{"d_shared_expert": 0, "moe_layers": [1, 2, 3, 4, 5, 6, 7, 8, 9, 10, 11, 12, 13, 14], "balance_bias": false, "lr_mult_o": 0.947, "lr_head": 0.00877, "batch_tokens": 65536, "doc_mask": false}
Below are experts of layer 6 (counted from 0) of a mixture-of-experts language model. Rows are named router (the router's row for the expert), gate (a neuron's input weights, with its number), up (a neuron's input weights, with its number), down (a neuron's output weights, with its number) and show model dimensions 0-255. Each number is 128 + 32 x the weight over its row's rms, rounded and kept within 0 to 255. Numbers have three digits each.
After each expert's rows: "mostly gets" lists some tokens that are sent to it at least half of the time. This comes from a sample of Wikipedia text that the model never trained on.

# expert 5
router:139086143130139144129158149136141147115163127147128152153092146172122084154113161105105119123118158099094135168129162160163129117089192127109106126080076108070141161152126168103148143168130039134117157148133168110097123155119080132113123205139095115194117100105144167165184122124151115100122077123155095134073116067118135135144176123114172119134134123169111124142076075125136107155110078075109135095110108100092097146165119066132169098163113163213133074113119069093111111054103090125179110048083140114117101172091143129105156124184079181155124121091157130126098067144098174150116124172086120152143132106096134114116162188083140090158076158131082123148150170139106103108099090072087107176175039195097120136102167112163104072109159124132137064151101164196099130120126132
gate17:119136160082099201062090147122091131053124138170135151099119105179141139160102142094155094142151176103203138130082108135124110168099097126139071116080166141159110142085084131194152144026147180107056104128111148122164101125203030082100134090106118118103162109138166089158159100126179175148170096070138129134122096103115190125133165109107137139181135101177082117165120125170056080118073179148136155112109120085153140083088137123141116139168072126129125124154145125152098122127157099101115107181116115141117153128081107090103119137137100107108117171197107169101092128090160137095138160118070155154077115141142162113154087181129105094139082120112144142158155128161111114108151155101156175188092128173113167136091107099130132171131157095120184143113126101193110170127125155
up17:089114116058138145178068160185099053065102111210153133155108203149134164178090144088176142086161106116139125138052105107091157120120155121139071129136122141100135126105166186174176119131116150121101090147104129111119136124159106139141095080125103117132142079116097112150134155123166162181131108144164141143137097128109122129102183128094159092139103082162184136130112127164075110154133172118170172103082008156078162117185075140156122123134101119095144135186141116046084120085114106092132097139190140122084118165120106103108125131146124168087145099105065115104130124121106142096123151049075168122148128153175138108150038120143115079085145124135058139126145125122120155077150143165105207158118138150124139118145185113143140129145125144086176121165119087146144139115153143
down17:125082149091125141141116168103159183071066185120072145113109104168117158153133102125163137152136117122108113189144131115159140067102087157105044161128129120091062087095102116100107156156015198152107108134110152116088153100119072133174152156182148118157200102130112146100167129148147130120141088115143117163185088110142122063133152117116145174099118167173165152093113154122126130063105172072140170160081113111119119097147159146127217098136117110151132091102143083117146129153132146104112216120140103121126176109067120189122136161074084168118172108146139132055111134150101109110166172132191123109124179129148154164146093146115159116160118072132156129164156103126130109166183154087094129132106123119081188083100066096106146145110154103094097166139141155144134141096159099
mostly gets: " &", " de", "a and", " and D", " and S", " and"

# expert 3
router:079167150126214160136119145103154087134151125161165113111144099082192116101151193154146149097142132148178090088178152080156123146028192121121155146095127146103109116127116141164185147200066124099121151132128126149096180170139106154145110136104113112172134217089132132176100070124115176139147115142163100157110147085119166200095076171119151094143092115081132143147141152144179086137128122095172110131149144127148172162104158096087130177162127111111177087131155109080140142116162133111119120151121137103066154126109130138131137144146182164160127151154174122060123127064121105167109141083095143145143197108077165141093103120121162090097161180094105130122113120146053169147174046130123153154129150109146139140059114101081112106124066096096109084129096163133191153145125163
gate0:154092099208118135120154113091080128116170150164094102122168135124163123168087103066126063102096125113143144084155155047084126162156118076053179079140133145080108139115132110160115130101100128100122100155174085067174157091140134120071139108199095105092146111073161113092117088106129161127093102102083151101172098155125103150148103133114144141155136122126141156114149167078127149154103072196134134097120124103111137136149188179107140142116158159111116147108170116114156146104087152150052156145124192167114150131120124121195172083141196166140120106139139127185156148096169146128168147087091108135121154103132129116099123123110156106134092133144124165117114161124101169135149117175146116072115077076127186126130160183033111192112091147146143105103137031109166092173104192
up0:199138157103101163130144174094055105188100191110036106072074167099163146116173062115147128146089134119073112141107112148070113183136111128147125101144171104135108100109139133119158116169114109062114094118136088137146139154133133148130121162098129144181117165089155061164145180094115087107145111071133179152117123161106107153169102057123132136121120116160171128086108145163124112126173189121033167148171157181111106139074117092128141098114079103113154167073092170091157133090137103203140108123125168122125119148101180190168154121125131099081101149164098090134134130178105107098173110153142145131172134147148095141120071083182161159152059124174114103131124122157098107142116139102148112130132082160095178144121173187125121112068176150121119158139135048102118136123131134
down0:152136140168139065188156084092113158081136157126086115138119174163108170107140048116149076139123098132151114158099115159100130131185145121126132114112178098087094063139100089115148092142136127107242137130142104093095196194085126169102113110124064157141126122163114115144135143107153108128111051128119169088170154152137068131126143159136160128133162092123113150141157111126087102084143117119071082085160179170145119132136127093159162104132146099147122197123121167112170082094074077157134146130130148176092078108124121147116158128130144099089124132144116119204095197122136178095255136111131098125141096161137142130124156154114114141151092106156125161139149149166152101110103127123079119135129038137107202128110119158077197126112107130153131084141153059117138113078127119
mostly gets: "The", "- P", "|", ", P", ": S", " | The"

# expert 6
router:094176112089167152138142148170145158102102128065156149109136108221137136078160089146141135126165131152186129096144082173182124052190112088165153133139075079158107108143136151110092114138118145135072196119165191123176148077195130155159171099155144110103112182134146076121138134105147118201118142148160084176122141134181157138090109100157107103126112152138138050177148071091134152147087106096207130136126115120136146135087112158144138092126149136146139142125144093171184153136092171107115110128116078104149081161166119110115101117074103080160179149104142111111142119143131131071097109128189151096109130173106098149116128128070098161077180171137076127073105118099128122140111158111136086140133157148082127147147158075189074151116187125062150156107060148103153160155143102
gate0:140134083182154157069105129117100145081131114115092145133123124146183122170100142066153145130117121133103099146073128135139126137141102182145146101156166124083077156148121134136152106098113167167138144127087102120095155122142091062087162132160152080095145107110140034119076130108159156067176121095130164080115125147111119108151149170181126119168166133145135104090127110094116138101068086162094163094109095095159160156140113125092193115111042170102127148072168131134104042161130122092104212093166200120197164128111104062148135154075141153108168134174152152137114137112149148113166113185132160112124102118162146090192121157082093131113131083140108122143107150113093154191144157159063119145140150187183106135087124146139134142153125118133151104092144123195114172100027152
up0:064134118193150095147149166140126172093099109140053177096106066154145189147024111135120131128143110162144160183129137153158104178197127118146080167117098088140122142111151149070188073087118127139118070115113078117088175131127108145143152182165133148079168121040107155128135091123114168110150068126174110100219100161116136125149139135148127093131127144100095147153123124145109170115085079165094150068055128121141156134086155098106117119099109166067135104140123115130135137145099099063134121133094130106145132150126087090168099129116104129118127163148119082112180135117197134065152135110065127117139144120156091112142191127115076160090148160125083135135116163052144143112145154160129128226155174163092122206155150092139135128148134155136137094123140134165118140150093158
down0:122150124140117079093197071147119149138113176152147119150084095123143145176129110138166104184154083127100066120105176100169150145125147140116151166134092166142117156080134108137139153086127133160087110116161123094176124089110170125134147109093176099118137141139153102154126178100072118162255106199084092181084114050160144062153095157144127091114132141172102153126099146139156108109112150150149128132071141180166155125125094121099113070162076135122159159087164147158103125164135116126152132101117089111166138109052151107177058151119082130096156195119101075119135114137136060131125113095134056155110165151119101169143132144160129166142143134147143134131119140124135089149114113195055120093085158124222140099113144168184111096087044130097104097150102138111137111119086135
mostly gets: "field", "- Best", "-st", "ph", "ç", "cl"

# expert 12
router:181137133167156098120150111147195103099119138164118100193102141113087187201105089156111147175143116153139129145132136150134119145117126165119127177140126102109103110109167128118097171161170074098104139043088131176128101194104110168160094174111096181163149153089132156127115141170068118146165123125128173153163092136121106100056166085179086122107175127080174187128079089140148160114114192120100121179140110095123130115172149100187153197119170141131119157078096126118156112112103093166134180148129129118132069162159109133079121203145074151136121125080122161089109128168092170115113114137183166156080152211147099116105186067106132140117167143159173139118125088069137141134133073103159121076157073101101116155113135103187104144091071108122140111121153121128124110141148069
gate0:124139141136081171111135210122093123112141074109161079090171098171132121129104125123148184110091145143108153127061171103097153115140073170151130083091110137113095072066105134110099161110097118092149152159084145111104128150143086167128070065158133110155088059106099097165086102111175137102115174127146132134152094083147075089062152174178148117105154118163093165126121185106105172178129110187122154128131131171102178194121177126126139140082091129124134155137169190141113117129137106166118108111134163083124171125089154132135109178050136125119162115109115154150121193138118097170192120136106188153152126157136142146097069137118132156166122090084077120138134125161143130103154141142145127081109168155168169152111144165065168072234104162155190139147141121134129131056101144
up0:132105126164166100144163159153106156187150120136146141153137151159129189139132120119069071083129119028173113150148147115174136156144136129086148129120071097156178166131156097155163115157140136113072095167199121101171139121071130144131147098154136105182108148114076141138141170087119136154081147116128155198138131166144121162118083134143146140068080146127109100168132183086142199086132145114114123143156140222147131151145126172200041103140173113130139109149113063117133177095129101079127096117105160191127116108186182127142138138097142127129130059133129128157145128153148126121113092163095074041136167177108125174146079101170155177054137121099068145121118129138138142121157155155125123197157159137125129190163114129113121105125070099084116117103178141089141087177131151
down0:122113109154130142092081159187147114172184083160128112110101160090172128227162148112160130138193137138122133135061076112162178158105130153126105171147142057163120087158131120157155163114123146114131088167123052167167179138093172162200126124127106110172134131129120117109164101079113185136101116119153173109103157149138131146165129138128158046150100135119078178149107134096178172105164092112126089116076106077149127173112076138159055071151131134151162153140135136095090141104105131196175118095164135144145126141091064175171092036088146105114059127127162168157140130144149112120145126109149087155124079135126097155117090116078158110102177141062118142188125087117143092119164166117117160134157123125120084128060108124109129118106141134123123112128130122121100070152172049
mostly gets: "h", ") is a", "k", "t", " was a", " is a"

# expert 1
router:041140119184146092146125192078142149158141104138132141114126140119111156091105118099165132144111153080158090138174121124142188097156177176090108139143130099095088165151100153081172077128103086132139127115160102109128132151101107123148092090091130097052119096098022086189129113156161100129124169161183108159082175134127136106116168210150159140141103113147090168159090120098087190131091120130131126146152146077167197104185105163143112116140173178099084061109152185125098120145125166143166068178117125181130083066098118114153123112133161174088099112123091128109115165063117066209126162111154129194137126107123126101110162097110125153135133112142149140150119147117117103166134129074033166147145110096081140116153160089154126121088141102109145128068137136108137123153102141
gate0:143135071121168164107099144149129145136208163110146130124181164123082150113167126170107112115113114056182153110039129106131121151161160057157089071092080120131074101147137205135111155177134149166151113107127173124183156165132133151136181150152162108145127133154064162130039130112219155192135163171100127083148130162180147085150084155106118170125118121181092128166145130159108150112104114118113142147085067126152133124165120198193108152111158162064121132126183132090059135155138147159170081176081141126083147106124123116136100105128174172089132181080155146121082138119114125139140124105134158168111163110077120152148114100127130139088146099108115165071092107121140135175125085173128099060166183157147168140105111112149159160137148171167127106129159130146130162136167147
up0:117123117124176137151116120100154120093190160153134130102169195114070149080126078077146098124059157068130090142077137100133119141139163088181092125141122127076053106135148157106136146181080131088118140111140122161139137127069138121146138119140136118122100089154075139132080125160190176180110114167125115108153167184175137099148098151065127145111092174164132177110118147136070154130108121146128146157089122042150215136124136102150112112084168166091144110131143105118124114148139145107134088162102094133077099087111083149143122149144158174058105193062171130096117130113102106182127129125119122133135162080096112147139062095102130150169125049127183122069039156088183167141131087118095110098184123147137210127139108121160163104155158145130126081183151159134126107152132146
down0:145147092137153140144158188134078160098118128113160087119190153107070187152096143077111153133129162075161075136136107108179069175090143155135117148182097162097128165156126116119111165122056105060135128163107075063155101160140161181111150155119152106144112141085118072118118144127054156099122075165130139165095154175143113136167147115115090141174129168164165166115098139091177158105130133093121189140132133140120176158124158098134122104097083100138127087132152106147102100083095170100148108092095171112098143140129112169157162163081125124162120169077128133132087159137115075097036148143187120151176158100205144194082141105121143119118179083117136127114123133086126114167144089132088122095128170117115063117075153104169128142151115108134101082117096094108118078223191118
mostly gets: "==", "===", ").", " \"", " ==", ", but"

# expert 21
router:173116116169176189140175105165153128127171121133097101165118131164086167070121092178133119113094092072086093133098076140134135171195202141133164141158132163106151169146159137141096107110110130109202121107133074145183106060160157067105160152101127120117092112099169084102145184153121147144117100161180126130164144171177199122140126115139128165089143091153127079136118201159105076087157112121111116171102135115140135160154162080130159136163130104188112055177117092094126136104075136114130117092135157175161128207142141093122140168122125110110125112147115133155179123155074076155133140114157169076147073145156149170163149139160149123130186194104124146095078166113112126135128165168149128171153119108187068060082104187138093149131122140125105120140072113092070109129124141
gate0:050098179156124126110114133165128064061183082057110092173087100152153157126088152081147095187111157105107144130132116085094135063172135165069178091096161171076042115155128104183119061165125156078098122072136141122206137118154147137122073180110153097141130127121159123110169151131128085108143078129106116192153133099072100078095071103112139127141153099091141148166091135125144092109101143119076124121064131146091103165097152112149145081160162125130083070123165151111143136143144132178103139077123099112126142123082144143197138167121086156115178145152149126141110131138112091134125154147124180111152107104161060111124156120140143145106108138098128140081121104159116113166136181105157123126153138137091175087148165150095141130150064146157082105091094096133104116115023103
up0:095102116149138067140101189117153154106077126165157126138104143126104128121176168169154201132125109165162126137166101142109141103076108101144142159106154140114165120161104125122156209058160159082183154128111120205083112155098116186119090158144109159100120117138076175118155084130135143107116179093104058134113056115151078141137137145174080092106175104114118127085109110118169114158156199130144163158175185132100154145127055141092083162104126160093151172127064118171136115108145110156125125127118128109120067139149125133155114047085141110164147143110132126158089062106107177167154125172147108189140043106134126132094137104125080078136172116119158148107098173107108178105095119123133159094116130156116098145170088114152137102103128109133155154172157077145211155089206102
down0:135130112112177081155141134106180133163130108105067163199071136132131142131160146140183151126155090117096166097144158149163124142085110116130147179146079101122132131155123201101157156154123153158160136105151135152120136191149157080101129165071153085116146136133118117160123081130178162141117081120141118087101086117172122153111105121172104145120123139172141145099147182157115140113098170181087111148077201118111069174146150058120107142125086125163149093130184139131193081133149162076164171076168174138108098118117150096175115062095108130135062109163131127088159146078107093109035165143187154094124057129192108128204150171145189096112098159054142124117166125093148156145199128141096147132097135111140128099153144107163110072091131154133167152162144135101081107131151137
mostly gets: " second", " new", " made", " two", " single", " third"

# expert 14
router:147057112164110152171111110045160147141146140134151154108164168085122179150085126165153152171108126163137196144132162145141058113107100131088113138151159155119156071131093116088119161162131116142111105143115061137117143145180119158101091141092103113106152087161101150161080132133111160121102129111083137110167121119165129082136129137091171108170124153104135131119163194150073112125115145126079103055156120170064093135113113084148109093093109081087101160081092153057162079131128119120124142089100080118124148120134106147115168099116099148134181139110150060134147192117130160174090122120140067144233121083130116137150194220110164065173167097089120101148173124135136122112125143144139149076145138142138135116091081147092127139131110130121092026139164095104172150124125210
gate0:140068147057114077053050154124139120103127120132080120079152148070072143106158110092083103147107119127140102088109075140135103114126086188136167124110146179063150137164178184172137088167158094074171076104124121134164140177123129077068097123114073159144146087092140141077096116138108138147122167116155122134148105203116124176167208154165126135089180113054145082135167145137085090181048173128095138121142143143143085153130117108066168175097128121106120145098131188097134124157114095168130185176138124134162096131075135144137127096123092121132160102151091106157102182116104140111135115083130140165175082159159122155110066161146148123092143106108164143150150121165137150167160118109123164109135100129109104125129140103128115214127060076142118112168145130147149073134097140
up0:078123221095072077111096113186099089121126120145097161137082103133166083152103148098056075138147095118122103183159118125093106113168118097138155118110142130099142147120110138048149118110119157093143104053105087158134103164108160127170104123080082157152078169153165117119144090128094100061126128128125161129169167181137109082122175102102151101118165106090102165142166126145146067130171159120109139141122147127093069139144127095138142142152194115069094082099097148107164152121136078151100156124118147046143127118104048117135097098101121123117124121093083088122128116078083143107090119109087081118152152142131136115115136158123120082160090096125072139193087099136133156110137126073104076163105106078123107065084192186101155137095081152149086111195106094149126142211118161
down0:123164118192150139209148119168118109135155095114136174107152139082116090116140112116112092107116161153113151161148125196101158088164136150132124110130117100159115086138193112121126168056149129146074133112196128166120124135118098115191088123130076114152128171122173098152114127124133102127155120109087076085137170110169168147093182120135106102134102096146062166147172059122134112119088135059070143160161126194125125099054132210115130131109117118126180180111126167132156110144168122151090056221114139120060167153126135133155120094173137151111076147106114104095131145133134085084062180077147147144179137120145165112122163146109103084120086161064124089143168153124137091106155077160064148122182100118136103127072090130114126112124087123154103174136132145068154081176162154
mostly gets: "in", "o", " John", " Richard", " Robert", " Juan"

# expert 7
router:194128137145067156141088092136093132113128161158115113090109078131111143133135135098144093104143108104078139127152159118109108128172046165222095134119117120192146149116178122150140147128173118157155123227107141045138063149120093152081188092117133131119130071097131076140127125107151165150102112106083131123091081089104178112152151092098114128142186090172128096187111106111097113195093158163140142083150164129100160136145079161136062167124129083118098050155148149175133124121135114156178126105129149133163129123147154136125108077126157104150093104176110108115115087172161087085149135092093148056115129147191122115149109056137115133187119134134111095094125173135170136068083122096190160113092198141113115120160115142118137066155124153153131157054124128119106119068142102
gate0:185143073065117113124106198148094146104134116114159091166147133150146090078187131101200139106118180113104132127113098065112126133157089145124172125051090098081123133134097146138154131118077073134126079112113088067104129080112141147101124100145134143076107139105146089163186135101106196164062157105158111123159146105078157124128161214125146123064147155113097130131159109077108158111083128128172157118153126153129126170105177086136156140153074151154153078140109170102138111144102129120142090199107090160144104108111148038197103100117110117110167114134095096125151140064112143192156137128135173151176104097135123130134163154155173107098146121172152155172175153196081117121149095148090120121094127153126093135177110114152137030146116091150049161119110165171105150126129135
up0:119109154127137170126175133143094101155160081113110150108176123093159116133145088111098101095072105170138085096149152132140136125125121107124158068136178130161136084091175144147163057150131089101182164111118141169085117065129124074105195187159143091140138173132157143103127149185148142119142146118167098117156177127140108128174108136150077158145120172198141130154074134138123124122137063126036140097144149085128116121152145160076121119111095065148171123126180174167127103134170114075098152106127165113104103127104135095064155187112192117127134127110118140139129147199093105145178139140148084132128169116139128141078084166116065144079073121164122132191099056068093186116142190092095109158086109187140104111085187153105100127166099103136104096124120112080165101076131079
down0:115092111139128119141116128127118123167153154092146079095141144100139087136105114109124130163072119133161184150089112123159145106166155096110157144175098124123108053152097186137135102163118110082140132122109156173139138157098102083151153090118155152130137087136092114152200142164190062133168134093135177140119100112118117161104169089160128112111168084158171156129081112132148140159150155109099106082148174133121175106148125117142138117068116082095148189109098168195117111116175104104114145091161137153096139152077104114107119159088113159095117191097196177159086115126174150121255117172132113128145119123119116091114103156148126123142071098142098133166156112126152108098064163156182052116065129155150133126115084112156131125095162099121097125133146126138148132100165045
mostly gets: "acter", "olog", "ath", "ycl", "umbent", "ator"

# expert 8
router:107148131091079130175166175082130104129124095123155081150078136136174132149072106174140122109091142147141122160156061146127123104114200105072151174127134091088134111091141096121115123115097133150098137170060092073101163142117090106090114191162069128157102133104116099188164111134108139097154105194160158127131130131107156143153128124132085130075181105126121127167086085142102156106180158190156184143079159160069111072119101090145145158131164143085155107091103135138094068155140111156126142162109078175089113115143135121131160152212125097147099124079184137114110130076157157148137111201127107165151106141129103116103168106169112146139059141150106180197102109075111102111127150099149161152160083156061171118164168132145093128116053101139124074165136135159171118054083107
gate17:117139086117108169112139134093090100122149101104149129183140076107156142154165072129117099133079085146155189100084162078165127119122126136084148110114128183098134170158136149182126131142081152086138142138102160113131167147139109149089119110110165107111112080153121103128132101125202133085156189121121084141141083157131152179082116133129162142094106107138129161155164132140107109130147142133138113144104037173087145140182152161154096193117109171150090068115130156063116137121100141128125116110195135100123097165128137124145150121162213138121180133116119163115089153130170132108162105075025137123049128155187137082133175129130119120227112090106077120135107036148141195123128095105130111020144110142116131169109104110086167112134092162146168139127099111116070119119059123
up17:142126179127139115151164125126136192164152123169086140087125132051115160094135160126145155153105127090126101130141061134131127144189150154152151184164134141164181084103145137090084123165088119108141112102155138169071132149101149089121171059148098092154171162172127141096169122137122206154088074121114174155129156118169133101164166200166128182147111103140122075109110149112127160133129080164077167143159184071149147093152077117111167098151144108108186160138141085142142120142147128115137136125091131192109159098147215063075133150128106136121172123130136119141123130106033141147124147183154155136176105092114110151162132117117088133093122130153197141090143178121071088106206203131152150158123133167163101071161162144194108149099108138171081101143155103152168157102117123
down17:118091151132137159124159134091190130206140106168113093144153138135110144081127109070149115126060143149108192075154127118175127121095122182134104137164088115135169100133152110110116099079121097158130135162140136131124108132189148143150146092141095180130167129118199137084126122176105116140134169042068098174196137164171157142169121147110157136114143137166170149069100162110132159106118111148069114142139087152121126134127145102093123079158171131102083126105148085102122149109132048183141116112080150144172088131110187164134182107112109120147152081109135125115149143136171192119176153164105161084134125140202126142052087161129177111120111122171130069104123095105140136096209129154090117083109107199139110100121117134094144101093071191142166106075087046151157136145134068
mostly gets: " in ", " In ", " on ", "In ", ", ", " in the "

# expert 10
router:150201109100086142151135132153193190137133158146099127131089154147107076141089117135161126139183064089101088170155115166148165157122115158157134096140086134139162144172094152110070125099156217135077118103179166132142136160137190103149092125094068166174150090123158184105108184153170105060135137042077142156148127112097113116166114116117198107115129175144125124163115140130155117114131060099108094158142115121177123155104158165142134122138133077120164133185157140115156166122095181117145105159103147144182152153094169130142073111111073102112081107137100118137179089103098146102100122133078112075140137102134154094091135076096111089111143104063089111111198158115110069151111129090066079124157190089127117084104101137146087118142136133118172092079161189108155092128152119
gate0:117071146143114076097127142198186121099131121143143102081128117131085087115134137156159115164140136142142175069192081152184091121079135115141139178123137116090097137182115086078152059095148112191128086107085093104070144145146144145136118173133119104095126120101101118121110112086125154140122131124186114141080164019171128132137137106147129166115166105122097133181109073145123105157127121121152151161136097100113114123091087097137210179116138062152143139084079140121130146111149170167126147197186126134185094091082026063069132166149091157111162144075169115149123058086135162091172112107108113132149123103130166123130137095128118143127113114130157121130091148137122135111121158104124110136188079139117114093111113159180132184101209177119148146108147191150146126085091089
up0:126157115115179165124109154097106205166189120072065157104151122129170131108085101092082172150127128106112138152108129067185101137129181179120090139082131149132074166124162143151099090173134116121146106140117126159125089126105124147136120088142104153157153154170201094182187113145155141128125078155113112078133079112097143113130155145125145144156131123135148187121154158153150084179062142136062122095170159164150126192158126112133119091105146166112075127195086218102170108140097134117134125150124101182125154131189221065149140106113150138116126133100091145123070128166128108091123141115155163146102112117145083123109132115148153158135060136160145133161143169141120128106119173185123137132103113151103142130088185081118159095153138124156081182099028053115105098164064160
down0:122165130052143158076165086129148142159144117144120167105140099128158156097128152150062098070156126129158096147131117086186099137165148137129097113078125131162174141116095126148151121151135158141058127153159061137107159164122131197125090093113087092101176114100149130166161095083125133158170115130131072152150165114085137103121075123130129115166053090134146166101124119138086138125079110138125123105119120126139184134158153128175139146170139102134121092203146123087132143111098202146114085192103071132093094145178127127101091119107124061089083145105143075135058139132138108131214127153117125130173150092090102076121121123089126124112094087119125102137158056217094117142169070142138130127143137134135210123136158181098202088116122148148082066080053131118165123118175140
mostly gets: " |  |", " also", " |", " often", " | B", " described"

# expert 17
router:143174139174087114109145076135148152082139125125130119171095140131076105155091093041073122123143124138093162090096133137111086095167163130103136142103108084083075069061118200093078097145103102104203131138131120130184185076119059087142155122141086154095146173091157120099117142059157125142162091094096108075157096153147125135149115158098190160147162125109107117103155102059089138101159115151139168117088110113095117133134117112166169154099084154180143115073145151108101149131041147130146139146176159116112167149113137153170154199099133134115146110130065156140119143078131158116139105148157121114135151142080172157139119152067155108163124102112111141113077167104162112139095120134112125085081119109204138122080076157173152208163124120157160220100126142159091133124119154
gate0:150167137120075085201124106042059105147144128175113135184070159144091124104126085118131088097181098118155103101104163138077094101072114191110089134068155193177099146109138121119180144146126156050095126141072139161108129123118116122082115155128081128103112119115138182092099139140077096109130113123140132168188109121147131193091126109186137127117094103102121119141086124174149129127090156079158079072194158119122050133166115125064132110095131140154161116169111165128098034092143145101122150150185108102061140108156119109126151127161154119150102158102132127109163162155149151129158134186114118094109122170114137109064115139064081087116131113212118141141104119139164155163132099168084183137151117116113184184105131089158171118118115135115145175138152149190115104109143138
up0:166117130218070130115087113087140132076069177175176147071099159141178117138123134169140094174082155185117123106123151107134143216124125091138189163087200135113183141120132085133101095137112032135154148125085028118145130139113039111109109083109122100106145078155139151149156109091111124105113118143125147085159070178132143107117153126132120127146129181150119113127114116100132067066147115178157111118067123145109148118090152117175101118104115158126124189116108126134095145137117106140182116110078132152136060165139088120131112083129143147103137186155161127150148116080115141185125123181117127146166117064114128115146177119117154109085139143138077076125106136086125077090134102124156072150099066092132088169146097103129155102126080191147108105105120150056155131158134087
down0:144169147157071124125170139127141134091122109138147086135101081125165194166138172120139106135147119138110139134086102092168121118127125208064103132142087133097141051128166088114165110131141178135079134159098133101124093135115143076039079097187145109189138068121090070142126151120106081147135204079077093152191137100110127115149126121158120099147157130171160109120083118151150094103097132150083151038113175134075142135130074149105131172096081112102085082111088166112118110160144137137138108089124159131072136140156056100172151119148122105155208158091165117138081107094215158113162142246105143141120093100166116100094164114096108166115133156135142096120157135105124123102137118118140145142136098184145122112135108146135154167146144090177120194169165137113085158148131116
mostly gets: "2", "1", "4", "3", "18", "19"

# expert 15
router:173145104096112054135080131126059162080109134133124124175126199123136141040101143152131125075116197182132182118179128124117138180068183113146149130133114154158127136141092067113164121124177102137112082144116121148116147125077166143110126119127118108117099163148104135123077169127089049129088138124150178163066158150135066152134147083134115124052097142146122105187124143192181174134162098086116130134125140180137137091066125091112092186173152132114162175082096104160111091115177147121138147125110134126153106128101149133114155110113141082119119138144091157118172131115161189117138203118133100053159096132071169098069117163142157118131094162167101108138128141150178184212093117078112185183069128126129118132114139100135140140102141118153102095195095103154150110148142113
gate0:123148137105155134136119114156178109095129069197170065168115100102175144088087141136117133125094125174197073126125094053105113145139121113074098119168130106162013109103107103153124155148087127180136111092098112152124111134171119076101103072141119101114125114088105080146155145097120179144113140088151099138133087152086108152134145111137137125123119177146110081114203103125117170155168156166135140087101124162181122196138097173199154127104144161114149086104122180113142153126166145152135176101177221126117108121132133091126146106175104119129168164091156161096141123148132126217155111121098137096141152135142155073176180141142152091088115123160102112098108075144062136094163141122142138064110127151207150162088142125094160104136102145089089101077107068099094111057122130
up0:109143177097187124166090086158125145093088153154189154161137142139107092135162115164128124133104159171166155143122121103112120180068125097129051110174135100130077098163093093129135086142083193162154116114131144168174118119151104071136127144167107113183147122084073129132191146115079138145122124051160070112118075193144117130161131117125139147153106107125091154105160112053157098192166121123142126061057101114137119179138109137180126084148140157122134106148090161147175135115105106122190126140189156066110066117142085108091114076171083111141148138125138152156147126159105174173182141075114087120121170141116174102084188154147118125124100086168117111105102104090123107118085122149127147085176112102226126136075120127080161124087118169079101136100113100113124086116158078
down0:112141073169143153144144146076155154100067153136102106108057125191133192120146123095188117101148135102144085148152167136116101018160139180128110109114116132058181140121079065105139150090138137108089208114147125124143113101103106144141094126124068097145140106164147151153121176121150120129123184152169121102119153169117180141184140126090099109136085149082130094145060128124097113129151098200074061174147130090170186135092067160071113141136123061081093115135120164142111111171145138115141193138156148118130087119130132136125079127096129074121109116098113130160166131124119127098025090121125138164125101110152140140140140118140075118137119172071121155130132196133122147137113150139114073166098120148053200080104199128149131139122147108134109117160133129101137083120185085
mostly gets: "°", " r", "′", " can", " km", " sh"

# expert 23
router:136108144100144123159087118159175091038133102138130131161136112126150147149129176114093132167110160171168124150184119100104159110129066117122109160185133122202136139142117122134104188138095117129096111125054091154095059154148089065111055118153168101170053080137145057101147130117130125053092136172112162131099120102098103144179145089122108188171156112167086053093207088180130143128134109109152121092156128121137095106086118156111106081086180146165122166147114128163139166155165164073129132124168158138122162069133070113180126124150068121166093132141201173178098120117177129116144087103147168154134112101075124099149073121115186119115105142145168114118088122110149120120167109149107138148134121114118157178182136169132156128096109165158150155137130086101078178098086149
gate0:124088128095158164154185114131163094100108171128109125104131128124071100118065145084112094120130096137131134066162130117130135093074111163157182112150144151151142099127128150131138127092177095182155136131136145136088115120143135095096113112146129145151104104134067094146173168089104149116134116213170167138134119111065078081151115111152103109144167160133118124065172143121077137142113079097122123056131109058140127113118145110186146126148116130155118194176155121090110138070133194159081105111179176089192160107132108162131119186134108160086120128138152102088147110079000164093156141153153175117109121109155103088112149112102164067129137061094127148172098169137138159038128128150090140097157116180123151105145139071082197103120103137139100173109126163178073141135131107
up0:178088113173113146125175076090115095084142144175140086171151163114112123127155129147153149152127113127149069116099086149112111130123133112165198144168122136173079126170114167126138117116120177142132121121160122146143091082118105107103166086127074137157086103143124159123165112189143190076140136099064075137096121157114121154094166092149166130124162154079108083109140088110153157136107147101173150104056122101090168105140184177109117098077112146127116139178126124065129143100177146178091188057120172132158132127104124126156168147141131117115112133132132098033185183119112178149122107062147179152135134125116117156081161134114194116133147150047175182103125168138071192140150126127087115091179130138181129145159202127134110104106098119188105175086116124122205176107103133
down0:181146160154142159078087158132113102113133153086131104161103139088169130119160128165082168113081146129143110081150105183109119199183151108132183129141113135125072083143183085103141128139158134115140135152167117108125160110153140096162146116113114110119080141143082148160148176174119096129142095099138163130097083105181110139120145137097187085105181129146096158169160121133113103096135120070153136167129136117094119143106113174081116074129091133169148145162160131096148100104153140167199110143157120185164194128197125093156119140089134103110075184115120149157156076095083155176018172146195134064118188081110043110147099120103132129096181135061167113144085129145145140114128142114091152111074111136043145150155113112107073151113085138170097157162136158091072121090126125
mostly gets: "″N ", " (age ", " (aged ", " politician", " at", "==See also=="